From a checkpoint of a small mixture-of-experts model trained on Wikipedia.
Experts: 24 experts in each of 7 layers, 256 ELU neurons an expert, a softmax router.
Below are experts of layer 2 (counted from 0) of a mixture-of-experts language model. Rows are named router (the router's row for the expert), up (a neuron's input weights, with its number) and show model dimensions 0-127. Each number is 50 + 12 x the weight over its row's rms, rounded and kept within 0 to 99.
After each expert's rows: a language model's description of what the expert responds to. This comes from a sample of Wikipedia text that the model never trained on.

# expert 6
router:43 49 42 68 18 37 42 30 32 68 47 61 32 55 60 66 55 46 54 34 64 40 57 59 68 43 37 55 48 38 48 55 54 57 43 38 60 57 38 42 42 47 35 32 51 64 37 32 34 26 58 39 33 68 62 47 46 70 30 38 49 57 43 37 34 61 35 60 55 43 26 50 41 49 58 65 32 34 53 61 31 49 54 39 45 46 56 44 50 45 34 45 35 40 69 48 73 46 42 46 42 60 47 46 40 38 62 49 54 53 53 35 37 66 15 61 47 33 56 61 54 52 44 69 53 39 44 46
up0:53 55 26 67 58 33 52 51 38 46 51 37 41 85 28 58 60 70 60 75 61 52 61 57 59 61 64 60 62 66 47 23 48 59 56 40 41 58 23 56 54 57 47 55 46 63 50 49 53 37 37 44 46 53 51 50 63 51 42 33 39 45 43 57 47 38 47 55 41 40 31 49 27 76 37 34 32 70 57 48 79 39 33 42 60 49 57 57 75 67 44 53 46 31 35 56 45 31 43 39 45 59 43 60 43 60 40 48 32 33 49 45 50 42 60 61 48 52 47 51 35 49 47 51 40 34 68 57
What it handles: Adjective suffixes, of/for. The prepositions of and for, plus adjective endings and quantity adjectives: eventual, conceptual, powerful, such, more, new.

# expert 8
router:36 50 59 35 36 33 60 67 49 57 63 59 40 35 67 47 48 49 35 32 51 63 49 61 51 58 46 55 67 51 55 41 28 43 58 60 46 32 77 34 44 32 50 53 59 58 44 56 40 56 65 50 66 43 50 53 31 43 67 62 49 29 69 53 66 42 40 53 39 32 58 43 47 28 41 63 67 27 31 51 42 41 64 23 61 40 53 68 59 51 33 69 52 48 52 57 36 40 60 55 36 60 48 66 53 36 65 54 63 39 41 33 69 51 61 56 36 40 60 60 70 58 64 27 52 49 67 49
up8:47 56 35 63 52 53 59 45 60 61 70 44 66 54 59 45 37 47 60 75 34 36 45 45 51 49 58 69 60 32 44 50 32 54 46 56 78 50 48 57 44 40 49 40 40 23 49 57 30 62 59 66 53 78 35 51 50 55 32 55 49 72 15 41 33 61 37 43 69 66 37 59 51 47 46 55 42 53 57 57 67 42 51 54 65 68 69 44 56 49 53 65 51 47 58 33 59 45 54 53 55 37 62 48 42 46 50 40 56 87 45 67 57 54 63 63 58 63 46 54 50 64 40 46 38 22 54 41
What it handles: LaTeX braces, table punctuation. Closing braces in LaTeX math formulas, percent signs and commas in tables, and first tokens of names in lists.

# expert 21
router:38 42 62 63 53 65 32 47 55 66 45 51 37 45 39 52 59 70 33 40 59 49 50 54 37 59 69 60 47 80 53 26 50 34 64 52 45 36 55 44 46 27 32 54 55 63 24 64 39 54 69 52 43 52 61 44 43 19 57 57 29 46 60 67 61 63 48 46 23 53 73 40 43 46 45 54 60 39 55 44 32 48 47 52 83 28 71 67 51 60 38 52 50 36 56 55 55 50 57 47 32 52 42 61 63 44 37 34 50 43 42 47 55 36 51 58 38 54 56 59 73 42 61 47 47 47 68 44
up0:45 49 59 44 36 47 56 74 51 58 53 49 51 53 60 48 45 57 51 50 34 42 60 44 56 64 56 44 28 64 58 69 51 57 29 66 61 44 42 66 48 46 37 22 73 44 61 52 33 53 39 38 63 63 44 40 63 53 35 53 74 56 35 64 60 44 59 30 33 52 47 67 23 59 63 43 52 75 66 50 61 28 55 70 43 46 60 70 33 71 64 18 54 56 54 36 62 37 57 60 46 60 44 37 60 35 51 51 62 43 47 61 38 49 50 62 51 57 38 40 69 41 44 54 35 35 54 39
What it handles: Colons in infoboxes. Colons after infobox field labels like Years active:, Education:, Suborder:, plus commas, semicolons and arrows separating list items.

# expert 10
router:26 52 70 36 30 40 45 47 48 62 59 67 45 53 46 26 55 44 45 52 54 55 38 71 58 40 64 40 59 52 47 39 51 32 62 60 48 50 53 34 68 51 55 68 75 63 41 52 37 65 72 76 58 48 59 39 30 34 65 52 31 54 58 49 57 45 38 30 62 31 49 62 52 34 47 49 66 30 46 42 50 40 68 50 68 40 49 66 74 54 31 61 68 44 69 48 31 53 60 51 40 43 37 46 53 48 64 38 61 35 49 46 50 60 65 68 48 35 44 64 55 52 65 28 40 44 49 41
up0:54 44 40 58 49 80 59 52 45 54 57 34 40 32 47 46 44 42 39 44 45 39 35 55 55 54 79 43 53 54 52 62 57 79 35 65 62 68 59 51 53 51 90 57 48 60 70 54 47 59 47 49 24 49 48 42 51 66 48 65 55 49 47 50 60 58 65 51 54 37 49 59 28 66 54 24 34 26 25 40 66 54 48 33 45 50 48 39 63 65 33 41 35 51 68 34 54 46 47 65 63 41 57 53 45 57 36 32 55 64 56 43 49 59 53 63 47 38 42 49 27 58 62 57 49 55 28 49
What it handles: Years and nationality names. Four-digit years after Release:, Born:, in or from, plus proper-name words like United States, University, Chinese.

# expert 19
router:28 33 45 35 75 42 74 57 44 66 47 69 47 36 57 40 77 44 43 34 45 57 44 45 40 58 39 66 27 58 39 35 61 20 55 68 47 61 59 48 34 37 48 64 50 50 38 49 43 48 61 56 64 37 45 41 34 45 69 61 44 34 57 63 63 56 60 66 54 54 30 40 49 46 41 53 79 30 41 52 44 45 41 59 54 54 71 59 48 58 40 67 44 40 46 56 52 44 52 52 48 61 26 45 49 32 66 42 61 37 36 41 69 62 66 54 29 51 61 52 48 48 57 33 52 50 70 59
up1:44 46 54 58 52 38 46 48 48 67 59 56 52 76 63 43 65 61 49 65 59 60 52 42 53 47 54 25 60 67 45 54 84 52 28 36 42 48 31 58 76 39 55 62 49 55 47 49 47 42 53 63 49 67 55 39 58 70 53 55 59 51 36 41 75 60 47 46 56 56 65 52 55 28 44 53 52 57 70 45 56 64 38 59 47 58 71 53 45 44 54 66 48 45 76 41 47 56 52 36 61 60 76 49 50 64 28 38 64 71 48 69 49 56 44 42 71 51 61 33 40 30 65 46 54 29 23 54
What it handles: Table cell separators. Line breaks, pipes and double spaces that structure tables and lists, especially empty cells in election results and sports tables.

# expert 0
router:55 47 57 42 47 34 45 34 63 14 59 41 33 51 38 34 45 56 40 58 51 57 55 46 33 61 51 53 57 48 46 25 29 69 24 71 50 31 35 51 47 58 43 50 46 55 77 73 23 58 55 50 27 50 55 52 42 29 44 48 41 41 40 52 42 54 48 50 58 39 45 60 60 50 68 43 32 43 52 66 39 36 48 40 47 36 48 47 59 44 58 37 58 57 52 46 47 39 21 82 52 64 42 62 46 41 61 55 64 51 41 68 54 63 36 58 52 62 48 70 56 56 52 37 26 40 57 60
up8:36 56 51 68 38 42 51 44 77 45 56 60 39 34 34 61 45 45 65 65 36 44 67 52 75 30 41 42 63 53 29 74 32 57 58 36 51 57 44 49 47 53 61 44 55 51 59 44 48 63 23 63 49 29 39 48 46 39 45 30 60 60 43 50 50 48 70 56 63 48 59 46 46 43 45 35 44 51 49 63 71 58 74 40 43 35 44 37 69 47 50 48 58 57 44 59 46 47 46 36 70 46 62 49 25 55 34 69 50 64 65 47 45 58 54 62 58 26 27 62 36 53 76 32 62 46 61 45
What it handles: Foreign word-internal syllables. Mid-word syllable pieces like te, vi, gu, si inside foreign place names and taxon authors, e.g. Chateauroux, Saudi, Doha, Manitoba.

# expert 18
router:64 44 51 52 31 37 56 50 69 44 57 63 45 41 40 60 57 65 44 39 43 33 52 34 46 48 42 62 48 32 55 71 79 49 49 59 57 35 43 55 41 46 49 61 64 64 53 37 28 38 67 59 27 37 47 60 50 46 49 46 55 34 73 75 57 39 43 51 47 53 57 36 30 41 42 36 44 43 50 63 51 56 31 46 25 39 42 57 40 39 73 64 36 36 41 61 56 62 36 55 53 40 49 54 33 41 32 45 45 62 34 53 13 49 40 21 36 58 36 52 40 52 49 51 32 45 61 45
up8:61 62 31 50 34 73 82 37 53 51 61 48 60 58 44 35 50 54 54 53 55 55 58 44 57 46 60 55 43 50 42 49 71 39 46 61 63 50 43 30 66 68 51 32 60 41 63 46 60 55 68 72 44 44 54 54 31 44 65 52 53 64 37 84 59 34 46 53 45 43 47 51 43 54 40 38 50 53 53 66 57 39 86 65 69 57 52 53 57 55 55 47 56 47 55 59 54 66 50 42 43 28 63 50 45 40 40 38 28 56 39 49 63 26 41 31 80 48 68 68 47 48 58 43 69 57 56 35
What it handles: Single-letter word endings. Final single letters or short endings completing names and words: Prinz, Frenkel, Golf, really, Biochemistry, Tobin, Fulk.

# expert 12
router:69 48 68 24 48 49 39 36 64 56 62 63 35 43 55 70 62 55 56 49 59 61 51 68 56 59 37 43 59 68 41 66 19 41 38 44 43 46 43 71 55 58 61 62 73 69 47 51 44 43 47 47 43 62 30 50 50 49 52 52 38 28 53 62 27 49 52 57 50 43 56 35 55 51 49 42 58 48 66 61 68 25 48 39 58 49 61 31 42 52 60 58 59 51 56 34 37 43 66 59 39 50 62 46 64 74 64 25 50 51 56 48 50 58 41 55 34 34 81 41 48 45 59 80 41 41 43 38
up0:76 38 48 45 59 60 40 45 47 39 53 44 46 24 37 44 54 61 64 24 53 63 62 50 54 72 38 61 44 45 48 64 75 67 61 35 44 49 54 59 41 47 41 30 54 20 57 44 61 45 47 32 39 50 44 50 67 43 35 48 47 60 60 41 47 59 51 40 61 75 75 67 56 21 49 39 36 45 43 50 59 60 59 44 52 53 25 41 46 38 55 36 50 60 31 57 51 35 43 43 38 92 56 44 47 57 51 45 56 40 57 62 30 44 58 53 56 41 50 44 38 31 58 51 32 49 58 48
What it handles: Locative prepositions, closing parentheses. Prepositions in, on, at, from, during, especially after located or born, and closing parentheses after cast names or asides.

# expert 4
router:46 42 44 41 65 32 62 63 57 63 61 61 32 32 60 47 50 60 37 28 50 52 51 43 46 56 27 59 52 70 45 34 46 40 50 74 35 54 62 38 35 40 66 58 49 48 37 53 49 57 46 40 56 34 49 47 40 45 63 73 42 32 70 65 62 44 62 49 39 34 50 39 42 50 39 61 67 39 37 49 35 43 50 48 58 28 63 72 57 55 42 56 67 35 64 60 48 45 61 48 47 69 39 71 35 35 49 40 64 38 43 28 67 54 62 56 36 40 63 68 61 53 63 43 79 50 69 43
up1:62 74 41 51 49 36 56 51 58 52 55 52 54 65 47 66 52 55 51 39 53 72 62 48 60 55 46 42 46 60 49 56 43 35 51 33 30 57 33 53 55 72 39 34 33 27 52 31 58 46 46 52 53 51 69 52 59 66 64 53 34 60 27 32 65 45 47 40 64 42 41 59 57 16 59 42 43 58 50 56 52 66 41 49 67 52 50 62 46 43 66 69 40 60 65 37 54 66 59 54 62 64 68 46 22 56 68 73 68 45 39 55 73 43 45 40 37 44 66 55 35 43 44 73 38 37 58 38
What it handles: Table cell pipes. Pipe separators in wiki tables, especially after numbers in sports standings and stats rows; also semicolons and Pld headers.

# expert 13
router:60 36 43 62 63 43 44 65 60 48 67 37 64 42 53 51 63 40 55 46 41 70 65 43 37 51 57 47 62 58 40 68 39 44 66 29 34 56 66 46 61 42 28 33 51 63 37 31 54 60 26 33 59 69 36 34 58 53 52 52 58 52 54 51 51 58 61 42 69 43 66 61 39 38 54 54 40 42 45 53 59 43 59 37 34 64 67 57 78 36 66 21 42 33 53 46 69 55 63 40 27 32 73 35 51 65 37 42 62 47 60 47 50 36 37 57 57 63 42 49 65 60 43 39 67 51 58 54
up0:53 53 58 44 58 43 53 60 74 52 54 53 55 41 50 39 47 36 42 46 41 49 46 57 38 50 50 37 64 41 62 71 41 47 28 30 68 48 43 54 51 56 28 45 55 45 34 57 53 25 33 52 45 56 49 62 63 55 48 47 27 58 36 63 38 51 45 63 61 82 56 58 62 58 46 38 67 51 48 53 65 66 35 63 70 57 51 67 60 53 43 37 32 68 39 46 63 66 62 22 62 77 37 45 58 43 52 44 34 56 39 53 52 64 42 56 52 62 60 38 62 77 67 46 34 51 73 30
What it handles: Articles and conjunctions. Function words in running prose: the, and, a, to, or, an, with, but, often after a comma or preposition.

# expert 9
router:59 41 35 50 52 46 54 62 39 60 53 59 34 69 24 39 51 44 63 34 58 56 63 52 63 58 42 64 40 39 72 66 46 51 54 72 45 44 64 38 36 57 52 51 41 68 52 60 61 25 33 51 39 59 56 55 41 41 39 46 55 51 61 52 64 36 41 60 69 54 47 33 60 74 35 65 42 53 37 56 53 49 31 28 60 47 50 40 43 47 53 35 73 33 27 47 55 48 42 30 71 49 40 57 60 25 51 38 62 46 41 46 44 50 55 29 37 37 66 50 50 61 47 63 56 81 52 29
up0:46 72 46 49 33 51 47 47 52 48 31 33 34 64 62 30 68 68 60 45 63 44 34 67 51 42 67 54 74 48 57 57 34 62 51 39 65 45 33 61 51 54 50 47 25 70 59 32 52 42 48 41 63 36 47 35 32 52 47 39 63 74 59 48 39 48 47 52 59 48 53 57 46 51 50 57 56 65 50 73 63 64 44 76 39 38 72 46 58 61 38 35 36 37 51 42 59 11 69 43 70 48 54 44 56 33 49 61 44 52 65 54 65 43 74 45 53 54 60 57 56 49 68 45 53 58 37 55
What it handles: Early word pieces. Short first pieces of words and modal verbs, such as dis-qu-alified, over-ca-me, could, may, too, often after to or was.

# expert 16
router:54 82 56 44 34 72 62 47 51 57 42 40 52 79 65 51 34 42 44 61 71 48 77 38 37 38 55 64 67 44 39 29 51 53 55 28 50 51 49 48 41 50 34 51 59 53 35 42 58 41 59 52 50 35 36 25 38 43 58 51 36 38 44 52 42 60 56 26 35 42 51 55 55 50 66 51 50 56 42 50 42 48 68 49 67 48 32 43 54 43 39 53 54 40 56 73 27 49 23 60 37 52 70 35 61 55 53 43 20 62 52 50 51 67 55 54 64 49 31 47 55 56 57 27 41 68 41 57
up1:50 41 44 66 56 51 52 39 53 39 28 65 39 72 53 60 42 53 67 64 73 38 53 27 53 65 37 70 43 29 55 36 54 65 53 53 48 66 48 42 51 42 60 48 40 54 53 45 24 66 26 51 32 56 39 57 61 63 41 67 58 48 39 33 64 67 36 58 51 35 61 67 73 56 47 47 61 62 43 56 50 32 50 66 46 64 37 51 56 37 57 47 46 43 37 53 73 46 32 61 86 30 57 59 61 45 52 49 46 51 40 68 77 64 61 50 54 53 57 40 38 51 52 57 47 46 44 38
What it handles: Word-stem middles. Mid-word stem pieces of common Latinate words and nouns after articles: impressive, deficit, expect, end, collectively, interest.